config.yaml
n_layer: 9
d_model: 128
n_experts: 32
experts_per_token: 2
d_expert: 128
d_shared_expert: 0
activation: "geglu"
moe_layers: [1, 2, 3, 4, 5, 6, 7, 8]
router_score: "softmax"
normalize_top_k: true
routed_scale: 1.0
balance_loss: 0.0153
balance_bias: false
router_z_loss: 0.0001
init_std_router: 0.0114
lr_router: 0.00192
vocab_size: 8192
norm: "rmsnorm"
norm_eps: 1e-06
tie_embeddings: false
optimizer: "adamw"
lr: 0.00226
beta1: 0.9
beta2: 0.99
grad_clip: 1.0
batch_tokens: [65536, 131072, 196608]
seq_len: 1024
train_tokens: 559000000
steps: 4360
dataset: "wikipedia_en"
Below are experts of layer 3 (counted from 0) of a mixture-of-experts language model. Rows are named router (the router's row for the expert), down (a neuron's output weights, with its number) and show model dimensions 64-127. Each number is 128 + 32 x the weight over its row's rms, rounded and kept within 0 to 255.
After each expert's rows: "comes before" lists some tokens at least twice as common just after its tokens as in all text. This comes from a sample of Wikipedia text that the model never trained on. Tokens count by the router's weight.

# expert 10
router [102 153 148  98  51  79 146 104 165 172 148 105  79 142 111 123 114  66  72 115 151 120  59 126 109 159 133 160 143 142 193 155 146 168  80  97 104  89  82 120 133 130 174 141 180 160  71 109 173 109 112  59 133 117 169 110  99 160 116 120 159 117 121 117]
down0 [138 173  93 154 147 165 140  91 128 154 156  63 163  85 106 115 170  82  73 128  80 163 134 131 144 122 147 118 148 146 109 101 128 142 134 155 133 192 120 126 124 112 120 135 150 109 145  86 228 200 140 100 131 121 186  80 151 125  97 152 125 160  58 158]
down1 [132 164  95 159  98  87 123 161 139  74 141 135 119 165  83 147 149 213 129  94 162 116 139 110 138 103 120 143  89 106 103 177 110  99  23  40 110 176 162 131  73 105 148  84 119 114 123 126 128 126 135  94 126 135  85 115 159 152 114 128 128 154  70  98]
down2 [113 102  82 188  99 124 121 151  93 159 110 107 134 188 130 104 146 167 133 122 130 125 183 141 104 195 175 115 112 142 121 128 166 143 186 171 171 145 120 200 101  85 130 159 132 136 145 167  77 165 116 127 116  88  96  95 157 186 195  97  97 121 150  75]
down3 [115 134 116 142 149 118  96 187 102 154  83 139 164  98 145 127 111 159 187 104 152 102 135  69 119 115 145 110 118 109 145  86 163 151 145 148 120 118 131 104 134 134  90 143 149 139 164 137 138 148  43 205 115 130 169 103 108 137  36 168 120 154 135 141]
down4 [143 128 107 145 104 137  77 146 141 159 108  96 143 148 143 118 129 200  93 103  84  88 156 107 131 188 154 149 187 114 130 137 168 144 131  94 154 137 151 109 168 118 107  53 133 150  93 125 240 175 114  86 136  52 105 109 170 170 135 131 159  89 126 168]
down5 [165 138  55 122 163 134 149 113 130 142  46 166 114  80 174  81 130 105 142 122 160  72 115 137 142 109 175 159 141 125 154  60 172 168 101 101 168  86 165 116 106 109 104  96 127 154 169  83 159 172 128 163 139 148  91 119  58 126  95 174 121 174 198 155]
down6 [102 168 172 136 155 148 103  86 147  78 167 135 121  85  71 105 122  50 182 164  82 127 201  85 131  67  59 108 161 136 136  97 130 130 158 168  98 109 151  92  97 173 182 122 135 113 162  55 173 130 135 116 136  97 147  63 149 171 106 105 141 166  96 141]
comes before: "\n", "K", "S", "L", "J", "B"

# expert 2
router [129 142 149 103 151 131 154 131 154 135 107  91  72 124  96 106  75  85 132 101 151 185 120 134  79 125 126 159 145 109 137 150 167 163 120 113 109 100 130 148 113 162 171 158 123 195  53 120 185 198 119  94 189 134 133 172  82 139 103  88 141 140  97  35]
down0 [121 143  70 149 130 132 142 106 174 182  68 114 145  83  97  94 148 142 117 148  33 113 118 154 119 138 198 164 104 165 145 146 121 150 152 134  82 166 120 186 136 129 106  78 111 129 141 139 147 140 142 132 176 129 154 112 172 176  77 115 118 215 117 124]
down1 [126  62 101 134  62  82 110 142 158 149 118  74 109 109 106 131 112 157 137  92 155 100  95 153 110 105 164 116  46 111 110 143 129 142 111  87 197 133  71 148  84 130 137 128  80 147 106 117 141 120 142  61 116 197 135 161 121 116 132 153 100 121 100 169]
down2 [ 74 127 104 130 102  82 132 116 148 139 113 119 105 142 149 137 152 114 169 122  92 100 123 108 125 198 128 152  99 104 114 134 142 140 139 106 165 105 116 141 115  79 143 103 133 117 120 138 125 129 169 143  98  26 135  43 206 134 143 130 149  90 135 126]
down3 [103 139  87 171 128 166 104 148 136  88 202 145 135  79 117  86 122 113 185 175 169 121 143 138 182 107 153 109 152 141 121 130 116 139 144 129 171 110 120 165  71  95 154  93 153 135 117  96 155 120 104  77 128 169  59  95 120  88 108 178 149 155 156 119]
down4 [ 95 184 161 190  94 174 142 151 183 150 154 114 127 172 107  88 115 168 119 105 125 126 141  86 109 151  85 113 216 141 135  98 120 136 139 142 132 160 145  91 138 170 131 119  93 146 140 135 166 111 130  82 102 119 124  82 183 163 133  65  84 124 187 127]
down5 [107 118  94 125 167 159 141  96  59 158 134 102 112  79 124  80  84 106 155  93  77 155 111  86 155 162 140 116 110 159 149 121 152 192 157 145 107 129 157 144 116  91 129  89 123 114 166 107 120 140 177 144  83  88 118 163  93 120 101 142  80 139 174 131]
down6 [ 93 164 164 153 141 155 126 184 167  87 188  88 109 133 100 127 103  93 123 177 126 118 190 100  77 128 170 103 195 104 136 151  85 177 168 140 131 133 219  90 120 145 156 132 110 147  99 135  67 119 160 111 109  95 163  74 138 141 139  93 156 107 154  74]
comes before: "| ", "|", "\n", "==", "\n\n", "("

# expert 0
router [148 154 139 112 136 166 192 127 129 119 119  73  65 108 105 107 124  76  82  99 129 194 178 178 103 152 115 125 154 150 167 119 142 212 125 117 115  86 162 158 104 114 143 174 187 123 140 124 184  93 139 150 190  95 151 123 101 153  54  92 160 181 135 115]
down0 [ 70 166 133 123  94 137 229  95 139 127 106 141 113 139  70 144 161 153 115 124 113 160 126 136 147 142  88 172  92 170 137 128 146 100 188 129  89 125 132 164 116 112 140 103 162 156 119 128 145 175 104 206 106 123 107 113  86 119  97 195 126 135 137 161]
down1 [108 134  71 131  72 106 109  85 156  78 138 146  85 186 121 156 169 178 121  88 113  85 115  97 135 125  73 121 161 151 153 199 123 103  85  32 155 153 135 123  60 151 151 163  58 132 134 157 111 163 154  74 102 136 100  59 121 145 144  70 109 106 127 150]
down2 [141 143 112 141 183  72  92 102  75 131 122  90 177 133 169 161 143 155 141 144 107 161 113 162  68 175 142 154 126 113 111 122 116 113 116  89 152 107 170 122  89  94 164 150 169 134 117 151 173 160 162 166  98 100 123  80 160 141 168  80 129 127  59  61]
down3 [ 56 107 150 145 134 173 170 157 152 121 150 148 200  95 121 122 137 119 140 168 104 100 125  86 122 136 150  90 152 119  95 106 160 185  76 175 156 101 102 141  92  74 134 122 147 121 130 192 182 133 158 117  96 161 125 128 142 149 128 107 166 148 152 129]
down4 [ 88 161 192 132 127  96 124 192 116 215 176 112 154 139 100 178 126 172 187 121 182 149 188 149 126 185 149 143 166 140 151 177 161 151 247  99 139 104 163 117 169 108 158 137 159 123 114 131 122 106 153 118 145 141  99 118 138 163 161 137  89 116 133  87]
down5 [126 150 150  95 161 145 143  94 152  89 109 160 114 146 130 173 100  88 142 168 114 119 151 131 100 145 110 100 153 133  91 152  52 189  83 126 124 155 182 134 103  88 128 129 119 126 166 141 127 110 141 136 119  97  67  94  75 131 149 147  86 104 125 101]
down6 [121 246  94 147 100 153  96 153 167  88 132  84 173 160 176 153 105  77 141 128 141 115 116  40 125 188  92 114 138 108  95  85 137 154 168 131 117 132 174 146  97 138 152 115 155 121 148  97 114 119  92  81 143 131 115  81 147 166 177  97 132 155 128 149]
comes before: "| ", " ", "0 ", "; ", "ent ", "s "

# expert 8
router [146 145 151  64 115 107 144 104 169  94  82  95 106 162  92 104  89 152 107  50 117 182 126 125 128 128 144 100 148 136 163 139 155 150 119 128  94  75 117 167  92  91 137 169 192 126 101  99 180 129 119 183 127 178 128 124  88 131 116 114 112 144 163 114]
down0 [157 152 155 177 103 122 157 171 142 155 100 140 143 134  77  84 146 173 168 153 136 131 121 118 122 138  97 128 129 112 136 154  89 168 151 141  95 158 106 122 124 131  91 149 156 161 135 119 146 102 168 129 190 128 101 100 139 140  95 149  89  77 140 162]
down1 [121 117  86 144  67 124 126 144 143 107 158  96  70 136 136 125 200 144 104 116 133 103 142 117 179  78 134 164  32  96 103 149 136 129  67  58 142 131 103 133 100 135 124 136 102 183 150 149 128 137 139 116  94  89 103  79 101 167 156  94 139  87  61  79]
down2 [132 164 113  98  56 114 108 105 105 107  96 108 123 197 162 124 137 107 182 144 106 149 129 179 106 138 149 128 118 140 165  90  91 156 115 107 164 105 140 150  99 100 100 136 102  96 114 118 156 106 130  76  69 102 100 103 131 115 184 117 109 183  77 115]
down3 [146 139 130 193 142 105  65 109 119 144 124 147 154 125 140  76 148 117 154 128 161  57 157 102 180 129 128 139 103  75 108 118 141  87 107 151 190 145  38 129  77 116 112 124 108 146 154 136  61 130 100 106 127 107 136  76 111 108 142 106 127 218 106 107]
down4 [113 182 161 113  94  64  90 121 120 193 144 150 132 139 135 140 138 174  98 126  72 111 186 121 111 178 137 148 167 151 126 121 202 107 193 146 120 109 137 154 160  77 147 150 123  64  77 116 122 150 101 102 108 138  99  95 144 149 154 111 105 120 165 114]
down5 [155 114  85 100 191 112 186 140  96 116 123 137 141 146 124  67 139 138 135 113 128  89 114 133 162 124 129 163 128 113 170 136 139 143 132 148  87  89 190 154 127  77 142  93 105 186 156 171 161 138 119 117 144 121 143 136  57 126 175 182  95 115 118 117]
down6 [109 219 138 182 142 146 121  83 117  88 138  92 111 136 127 188 126  49  93 114 120 101 139 111 101 152 144 163 176 136 135 108 119 195 153 195  96 152 168 119  97 123 122 182 105 150  71  92  79 146 145 149 114  82 125 111 136 154 135 119 103  83 100 200]
comes before: ", ", "\n", "- ", "–", ". ", ": "

# expert 26
router [154 151 186 122 137 132 137  87 155 171 102  99  76  91  92 107  93  60 127  92 141 141 109 151 116  99 135 131 161 132 162 178 194 144 113 123  75 111 125 144 148 199 146 149 203 174 121  76 172 127 132  68 116 121 135 146  80 120 130  98 164 122 131 139]
down0 [134 101 127 153 199 130 137 124 171 153 160 109 109  90 108  81 148 121 131 153 106 173  86 107 152 180 137 163 144 101 122 100 153  94 151 123  72 153 138 119 165 140 114 209 132 154 135 172  97 139  92 162 106 181 141 131 119 131 192 168 106  60 127 143]
down1 [108 109  80 132 111 137  96 134 102 208 121 167  95 141  80  64 123 130 133  83  75 184 131  90 145 167 154 122 106 139 115 137  86  94 101 104 144 168 131 126 109 120 163 122 136 134 167 145  57 142 158 135 155 124 109  61 104 168 126  76 133  99 101 142]
down2 [ 78 155 103 133 108 100  52 145 116 142 145 102 109 147 166  95 131 168 195 132 116 141 150 122 125 176 155 135 119  75  78 136 118 123 170 128 136 141 112 185 115 131 140 107 102 102 117 159 100 130 150 190 103 140 158  57 175 141 172 116 146 126 109 146]
down3 [ 90 152 165 108 183 193 184 141 102 128 154 118 174  77 180  98 118  64 165 191 144 119 147 162 139  68 137  34 162 114 158 134  89 114 107 120 137  69  89 125 100  94 156 142 185  95 145 137  67  85 161 105 125 150 165  92 112 106 153 136 125 139 142 140]
down4 [ 64 176 183 156 131 123  97 131 141 171 169 109 141 198 163 167 115 196 141  89 116 113 119 114 118 140 131 153 160  89 115 135 187  92 143 129 154 106 113 172 179 134 136 147  64 142  88 157 172 107 144  40 139  97 127 139 158 129 155 105 147  93 146 131]
down5 [123 248 109 174 123 120 130  96 156 139 144 140  87 136 112  29 103 132 145  80 160 114 140 118 143 108 170 161 153 138 191 116 123 181 165 152 171 156 158 128 131  97  91 123 121 137 167 134  87 145 196 204 136 108 131  88 125 136  91 126 101 106 124 127]
down6 [ 80 243 167 124 145  99 153 128 208  94 140 153 120 110 134 132 112 145 123 176 116 150 173  82 103 130  82 124 123 121 149  69  99 140 106 127 133 118 158 135 180 154 183  95 161 115 116  94 103 158 171 177 167 106 144  60 164 149 120 117 184  76 105 142]
comes before: "and ", ".", "| ", "- ", ",", ". "

# expert 23
router [159 140 166 126 130 114 188  98 154 135 163  97 100 113 114 134  72  79  87  45 137 164 107 148 107 111  78 146 185 126 148 143 162 143 117 108  97 137 112 156  50 113 189 167 135 137 108  88 176 166 102 145 119 116 137 139 123 145 119  97 153 172 144 140]
down0 [168 183 158 154 118 162 108  64 160 175  89  84 113 130  59  99 170 115 108 135 147 173 133 119 155 161 167 123 105 136 105 118 115  83 149 112  90 159 145 125  86  60 133 161 114 145 128 147 106 112 119 160 141  85 183  33 109 121 132 113 155 102 104 161]
down1 [177 173  91 178 116 155 102 173 103  80 188 118 125 136  61  95 177 180  96 129 129 103 166 105 192 130  95 125 113 123 101 169 171  86 113  99 166 136 119 124  64 117 147  83 120 109 141 143  97 174  71 154  82 110 115 138 123  93  84 131 113 158  78 128]
down2 [100 117 157 142 131 179  90 134 127 112 107 125 118 172 205 160 169 122 178 133 139 139 133 120 162 155  80 169  47 152 181 134 136 109 138 140 100 106 127 142  95  58 111 149 183  55 129 119 193 152 119  62  83  87 112 122 152 158 145 121 133 134  80 166]
down3 [112 164 139 157 149 165 148 126 165 162 169 143 172  69  80  77 121  90 128 124  88 117 112  94 180 132 186  83 134  77 114 124 156  67 103 180  99 121  76 139  82  97  71 103 168 103 116 162 120 135  69 113 126 176 113  80 178 125 121 106 163 109 146 154]
down4 [106 129 141 141 117 109  74 177 156 116  93 164 141 139  79 126  64 202 168 119  98  94 111 122 111 179 177 140 169 130 111 153 204 156 163 116 127 113 132 155 160 131 176 121 126 129 119 167 103 106 136 101  84 114  69 102 120 123 140 137 142 150  99 127]
down5 [152 111 103 142 136 150 124 139 142 134 118 147 131  82 218  36 125 152 159 121 178  60 145  62 159  98 146 135 131 184 133  95 160 179 116 127 126  99 200 119 111  98 153 118  57  92 159 105 130 122 141 174 109 119 131 106 136 100  51 141  90 144 134 139]
down6 [116 155 108 176 131 146  71 149 101 112 152  84 106 159  97 153 131  36 141 188 122 132 131 111  87 133 129  91 165 159 112  40 177 148 110 168 103 102 175 168 109  55 177 101 109 117 143 132 138 109  74 147 115 124 115 100 172 142 195 119 161 120 140 133]
comes before: ", ", ": ", ". ", "of ", "by", "; "

# expert 28
router [116 159 148  59 139  83 202  98 192 184 104 105 129 111  91 117  65  84  83 103 140 153 104 114 113 168 184 140 164 124 134 138 139 172  97 134 120 118 128 146 124 142 168 141 177 193 151  70 177 184  94 142 184  62 134 136 126  94 113  93 117 124 147 128]
down0 [130  86 101 127 121 132 120 130 148 152 104 138 135  90 126 115 130 119  83 191 140 213 144 139 137 162 202 120 106 201 116 188 107 168 158 131  68 174 118 108  77 121 174 214 131 136  65 126 122 177 157 136 100 140 141 113 158 135 101 134 137 139  93 167]
down1 [137 135 144 183  51 168 174 110 107 128 128  84 121 150  91 104 176 137 121 104 106 114 108  89 134 105  92 145  89 130 106 169 144 122 135  94 164 166 119 152  85 129  89 133 160 200 106  83  41 111 170 135 123  83  65  74 147 149 163  52 130 104 129 104]
down2 [137 138 131 132 141  84 115 116  70 191  77 143 106 152  78 110 148 133 135 157  92 141 190  89  73 169 119 117  88 120 128 183 100 179 127 141 163  90 116 161  89 128 177 188 149 102 105 179 216 142 149 146  82  90 147  83 131 141 146  70 150 162 136 128]
down3 [ 49 107 109  77 144 200  86 145 210 140 151 161 161  63 170  71 130 100 194 144 155 106 141  38 152 161 196 113 141 108 156  84 155 140 164 176 160 139 110 131 108 120 128  92 147 123 141  87 139 121 116 139 109 117 145 126 120 119 101 174 136  83 152 127]
down4 [ 97 148 119 165 164 108 131 126 141 162 139 106 186 147 134 171 127 179 137 105 114 121 170 167 152  98 144 146 133 104  71  95 153 118 183 163 127 123 134 110 139  99  95 117 120 102  57  68 128 122  93 113 114 121  43 126 164 117 131 132  92 141 129 136]
down5 [151 142 168 124 137  96 154  45 115 129 141  94  61  89 119  93 173 130 128  98 147 158 148  84 120 140 147 169 138 153 158  89 145 125 122 152 115  84 121 182 118 132 159 131 157 113 115 156  99 114 125 132 197 151 136  79  68  69  94 163 117 134 171 151]
down6 [119 179 126 205 150 114  76 118 119  93 140 151 104 183 168 177  81  86  99 152 133 153 164  79 139 122 124  69 180 126 153 117 126 146 171 148 115 108 122 127 102 106 157  73 153 132 160 140   3 138 150 170 148  54 143  44 174 132 127  82 145 150 143 170]
comes before: "The ", "the ", "In ", "he ", "He ", "It "

# expert 7
router [165 149 162 116 118 123 178 117 168 166 131 120 109  95  51 110 111  82 137  79 128 159 186 142  65 133 155 101 164 115 158 149 192 175 115 119 107 147 145 142 108 148 189 132 180 202 150 105 175 106 138 148 138 167 114 170  86  94  88  85  92 125 138  80]
down0 [165 167 141 139 105 126 155  41 126 144  67 107 112 109 106  95 153  90 102 151 126 177  72 152 127 171 136 134 106 134 138 166 108  92 142 145  95 182 140 139 103 109 123 199  90 174 154 111 153 192 140 187 169 126 138 117  78 170 150 143 120  94  52  64]
down1 [ 92 115  90 129 102 117 159 150 117  57 125  73 121 130  64 120 163 111 174 118 106 125 135 110 144  87 150  72 156  66 119 143 193 120 139 109 161 153  95 137  71  94  71 122 141 149 150 141  45  71 137 142 129 127 104  95 145  73  82  82 104 101 158 138]
down2 [ 92 134 114  96 101 106  99 166 114 129  84  65 135 160 180 142 133 112 183 136 151  85 120 122 125 167 144 116  56 120 148 116 112 197 111 165 163 203 124 140  69 113 111 149 145 132 111 122 151 174 160 147 113 120 131 102 158 138 189 106 107 150  87 146]
down3 [102 144 153 171 133 133 158 162 152 139 179 135 100   0 137  99  98  86 135 148  89 102  87  80 155 165 139 124 135 129 100 122 114  94  97 145 146 100  90 154  76 103 154  84 131 114 107 130 111 118  65 140  93 157 152  95 116 177  93 107 109 174 157 109]
down4 [ 93 155 149 156 135 135 107  93 156 165 139  42 119 115 126 123 104 145 112 123 119 126 208 117  84 161 107  99 154 146 133 110 144 139 161 118  74 119 141  96 164 122 139  66  97 172  98 105  77  59 110  65 120 137 106 139 130 160 122 112 146  86 181 131]
down5 [ 87 153 100 112 138 106 145 140 114  93 107 166  79  70 167 122  87 132 157 143 142 126 145  75 109 115 175 161  79 114 123 142 138 148 123 168  76 106 125 168 137 106 139 112 157 162 186 128 114  76 142 134 179  93  85 153 118 103 118 156 117 179 110 116]
down6 [150 195 155 163 199 100 104  65 124  57 143 139 125 182  98 138 133  50 108 167 146 130 106  70 109  93 106  65 175 133 104 157 132 143 156 125 105 108 170 123  99 113 132  53 127 116 140 134 178 102 142 116 169  96 119  68 181 109 156  70 165 143 180 154]
comes before: "\n\n", ", ", "\n", ". ", "The ", "=="

# expert 12
router [130 152 151 120 114 140 180 108 159  93 150 105 119  86 109 126 154  98  85  86 156 156 152 140 109 122 159 163 174  87 183 152 173 155  98  69  82 110 167 137 109 135 165 127 176 137 105 113 171 154 130 108 165 127 152 126 111 114 120 114 124 137  76  91]
down67 [120 127 124  99 166 112 139 135 172 155 153 122 133 125  98 101 138 113  53 174 154  47  38 112 154 102  65 139 147 108 162  85 118 167 134 112 109 125 119 139 137 131 119 159 106 120 107  96  11 213 120 123 118 142 188 132 118  99 140 129 157 124  99 161]
down68 [154 123 159 115 163 154 145 130 175 118 127 115 177 123 160 230 116 157 107 115 118 134 124 131 138 126  89 139 144 107 143 110 124 113 137 163 163 168 146 115 112  78 139 131 107 165 128 135  56  92 172 131  95 171 109 136 109 188 110 129 122 119 143 127]
down69 [177 135  83 131 141 115 125  95 140 125 134 100 125 104 107 167 190 138 142 147 116 126  59 130 192 105 139 104 130 109 120 127 101 114  89 152 169  83 118 117 107 151 147  81 114 112 105 101 153 155 146 120 108 127 106 171 116 119 113 142 108  79 182 174]
down70 [142 209 166 106 171 165 119  77 159 129 132 139 128  98 153 141 148 158 179 128 161 125 138 144  52 119 100 137 108 147 122 120 113  89 106  86  80 151 109  87 114 141  95  82  76 141  84 150 125  64 123 162 136 162 137 169 178 125 178 139 161 181  51 107]
down71 [134 157 111 103 127 129 150 138 160  99 111 139  84 167 105 129 107 130 148 132  47 185 142 128 128 166 111 119 132  95 158 124 101 116 101 120  54  47 158 162 170 103 125 159 115 138 129  86 168 125 219 143 147  80 143 101 150 130 157  83 119 159 116 139]
down72 [113 134 108 185 255 143 126 113 132  88 152 130 123 112  59 101  93 119 165 126 113  79  93  96 124  97 166  93 217  63 139 165  60 101 107 101  98 136 122  96  99  92 112 132 126  95 164 116 137 106 120 159 161 181 116 179 162 143 153 158 144 158 181 113]
down73 [ 96  88 106 112 129 189 135 124 107 108  19 125 139  65 113 153 135 103 105 117 154 110 134 174 169 183 138 175 178 131 139  99 136 122 111 145 143 137 139 115 142 110 161 112 101  96 115  60 139 120 127 147 163 159  88  76  98 121 171 202 139 115 160 139]
comes before: "| ", "(", "and ", "– ", "=", "& "

# expert 25
router [150 171 169  93 129  98 180 116 179 128 121  67 110  80  78 116  84  80 106 100 148 138 182 123 131 158 107  84 178 118 172 149 164 179  76  49  57 125 140 157 144 129 152 182 157 113  99  93 189 119 146 107 155  96 101 146 138 140 119  94 141 139  83 115]
down0 [128 160  95 140 172 112 183  89 112 135  93 160 150  49 132 143 117 148 100 170 123 169 134 132 154 136 134 142 112 129 140 139 102 213 160 140 106 154 125 109 160 141 178 203 113  90 112 148 159 155 110 156 109 117 128  70 164 118  66 170 125  98 107 144]
down1 [115 139 126 129 134 116  75 124  95 139  54 117  32 125  78 126 117 146 137  86 111 103 110 102 155 116 126 147 137 101  78 129  96 121 129 130 188 177 106 203 124 117 160 126 116 163 152 122  77 149 178  97 117 117  90  50 152 122 140  82 141 152  86 141]
down2 [144 153 113 139  90 100  90 126 167 164 115 102 108 139 152 136 142 154  96 146 164 140 130 118  62 130 138 109  72 109 112 108  86 133 184 112 148 135  95 139 115 125 120  86 194 108 118 166 171 160 152  96 116  98 127 107 138 162 108  98 117 159  68 113]
down3 [ 81 128 141 131 184 148 151 181 122 111  92 154 128 123 191  80 145 113 129 128 194 105 127 122 183 136 130  79 135 137 172  69 182 184 160 131 158 103 164 116  25 139 110 166  99 105 152 139 158 138  95 146 137 179 131 136  89 126 149 122 120 151 141  68]
down4 [135 122 141 162 167 147 120 167 132 106 128 147 137 148 150 102 120 164 152  78 160 135 114 154 157 150 129 135 167 159 122 144  95 122 164 176  65  71 153 116 179 138 165  88  66  99  92 134  93 131 193  66 114  94  83  62 184 168 103  82 154 117 131 107]
down5 [111 130 146 129 131 106 105 163 140 107 140 152 163 107 142  95 150 144 142 112 104  98 116 150 135  72 106 145  95  82 164  95  99 142 127 172 141 107 168  98  67 106 140  82 143 174 174 123  58 142  58 140  82 104 118 166  84  91  78 117 123 116 199 129]
down6 [ 99 158 158 112 134  82 124 112 113  91 156  90  84  93  65 123  65  61 127 183 185  97 184 110 156 133 138 109 222 127 129 111  90 131 181 112 118 115 151  94 129 110  86 146 145  67 134 134 122 150 121 171 161  90 112 106 185 137 135  98 141 112 139 170]
comes before: "was ", "is ", "(", "9", ", ", "8"

# expert 22
router [140 139 138 168 136 162 153  94 139 133 106 111 110  78 120 143 114  81 116  86 167 169 181 143 105 121 131 133 165 174 132 182 186 145  94 137 120  59 137 130  87 107 186 177 166 132  98 167 184 192 112 170 146  85 132 126  70 161 113 116 212 128 107  89]
down67 [183 104 174  95 151 114 155 105 191 104 101 117 182  41 134 106 126 167 126 140  89 113  68  77 123 133 109 127 194 128 128 147 133 165  98 159  99 110 117 138 140 179 135 192 141  73 123  96  14 141 145  88 135 108 141 102 107  95 137 115 153 160 119 123]
down68 [168 169 184  89 119 189  84 121 126 130 141 138 162  83  88 177 137 183  79 156 179 138 197 160 156 138 150 157 149 191 121 128 158 105 181 101 108 186 113  95 139  83  94  77 131 154  52 117  60 152 148 107 157 112 113 147 172 143 109 120 144 124 112 136]
down69 [154 142 106 204 126  95 126 148 130 121 129  91  78 107 128 119 180  68 243 121 146  95 133 108 115 113 110  89 161 185 122 105 196 161 147 116 107 133 181 165  93  97  87 136 118 121 129  85 123 125 101  92 122 182 127  77 132  95 126 181 114  97  96 154]
down70 [ 72 183  88  98 130 178 135 137  93 144 155 142  98 141  92  58 142 116 157  71 101  49 140  78 100 140 110 154 115 179 142 163 100  94 133  68 106 153  63 117  80 168  98 143  90 124  87 140  91  93 132 109 117 143 195 149 140 158 139  75 104 111 146 154]
down71 [ 94 228 142 112  43  98 116 158 117 139 172 101  70 127 149 129 109 135 124 206  97 149 156  94 131 141  92 116 143 127 150  96 113 140  90 102 109 129 107 156 131 128 129 154 137  89 145 127  71 116 157 140 149 146 167  61  96 151 103  63 128 144 127 114]
down72 [110  90 117 163 139 147 151 119 136 110  96 111 107  77  31 134 120 100 178 122 130 141 141 128  33 138 171 117 105  92  99  93 104 170  81 109 120  90 160 130 128 104 169 154 164 116  81 114 128 122 149 154 110  80 110 148  94 161  90 146 176 167 141 165]
down73 [ 82 139 150 113 101 163  56  96 112  91  98 158 185 133  99 167 144 124  66 120 175 112 101 135 146 153  80 140 176 122 132 129 155 122 108 158 135 126  99 130 106  88 159 174 120 148 116 130 142  90 120 123  75 143  70 109  83 119 133  98 154 110 131 149]
comes before: "of ", "and ", "in ", "for ", "ation ", "|"

# expert 16
router [178 197 131 121 130 129 172 128 117 128  93 155  35 146 117  97 131  92 108 105 148 134 159  96  52 119 126 140 173 113 187 161 170 131 128 118  97 108 145 144  76 192 133 165 185 165 144 140 173  98 120 149 128 116 166 173  65 157 111  94 155 131 115  75]
down0 [156 128 110 154  82 147 190  86 141 104 110 127 133  97  97 151 145 119 118 161  85 204 119 134  93 165 135 125  78 148  74 153 130 139  84 152  71 135 136 109 101  95 141 194 110 158 156 115 209 117 184 140 165  86 120  98  99 138 119 178 100 152  68 143]
down1 [125 140 144 115  79 135 133 167 153 108 158 164  81 136 180 102 120 121 179 114  55  88 118 124 114 111 113 146  90  79  82 202 148  76 150  75 158 159 124  81 105 103 161 154 135 154 191 118  82  74  55 145 123 149 133  79 133 133 112 110  73 114 193  92]
down2 [125 128 116 102 104 101  82 127  92 117 103  84 150 194 118 137 144 118 152 151 181  92 129  79 114 202 118 135  89 118 119 116 109 143 128 128 139 127  87 180  68  58 103 137 166 108 170 119 190 142 138  89  87 120 117  43 150 146 148 147 115 133 107 140]
down3 [ 58 131 146 167 119 129 163 169 140 171  92 162 129  79 166 150 118  88 133 128 161  74 119 102 165 107 138  72 132 121 110 141 144 141 135 153 159 125 163 158  74 108 131 155 130 126 135 190 157 166  85  98 131 205 129 136  95 144 111  99 146 131 191 108]
down4 [ 92 143 134 166 125 140 166 115 190 124 154  84  80 127 139 184 102 131 114 100 154 127 159 126  99 163 114  90 154 120 118 151 153 153 197 108 166 102 133 105 144  72 109 128 148 100  63 129  79 178 148  65  91 113 128 118 141 166 160 140 132  72  78 103]
down5 [ 92 142 138 167 163 140 135 151 101 120  78 167 141 140 154 107 144 133 157 116 132 165 118  99 171 109 182 169 182 142 190 132 137 191  87 111 143 149 174 108 117  89 142  84 204 116 126 147 107  91 100 147 156  46 183 170  57 137 103 158 162 159 176 107]
down6 [164 200 200 157 141  76 169 149  96 127  96 154 141 111  57 110  88  88 133 193 117 168 128  95 138  88  94 140 184 122 102 125  88 138 125 140 140 124 188 140  82 117 142  86 131  81 178  78  88 122  88 184 166 122 100  75 186 150 135  80 158 133 131 148]
comes before: "to ", "the ", "that ", "a ", "in ", "on "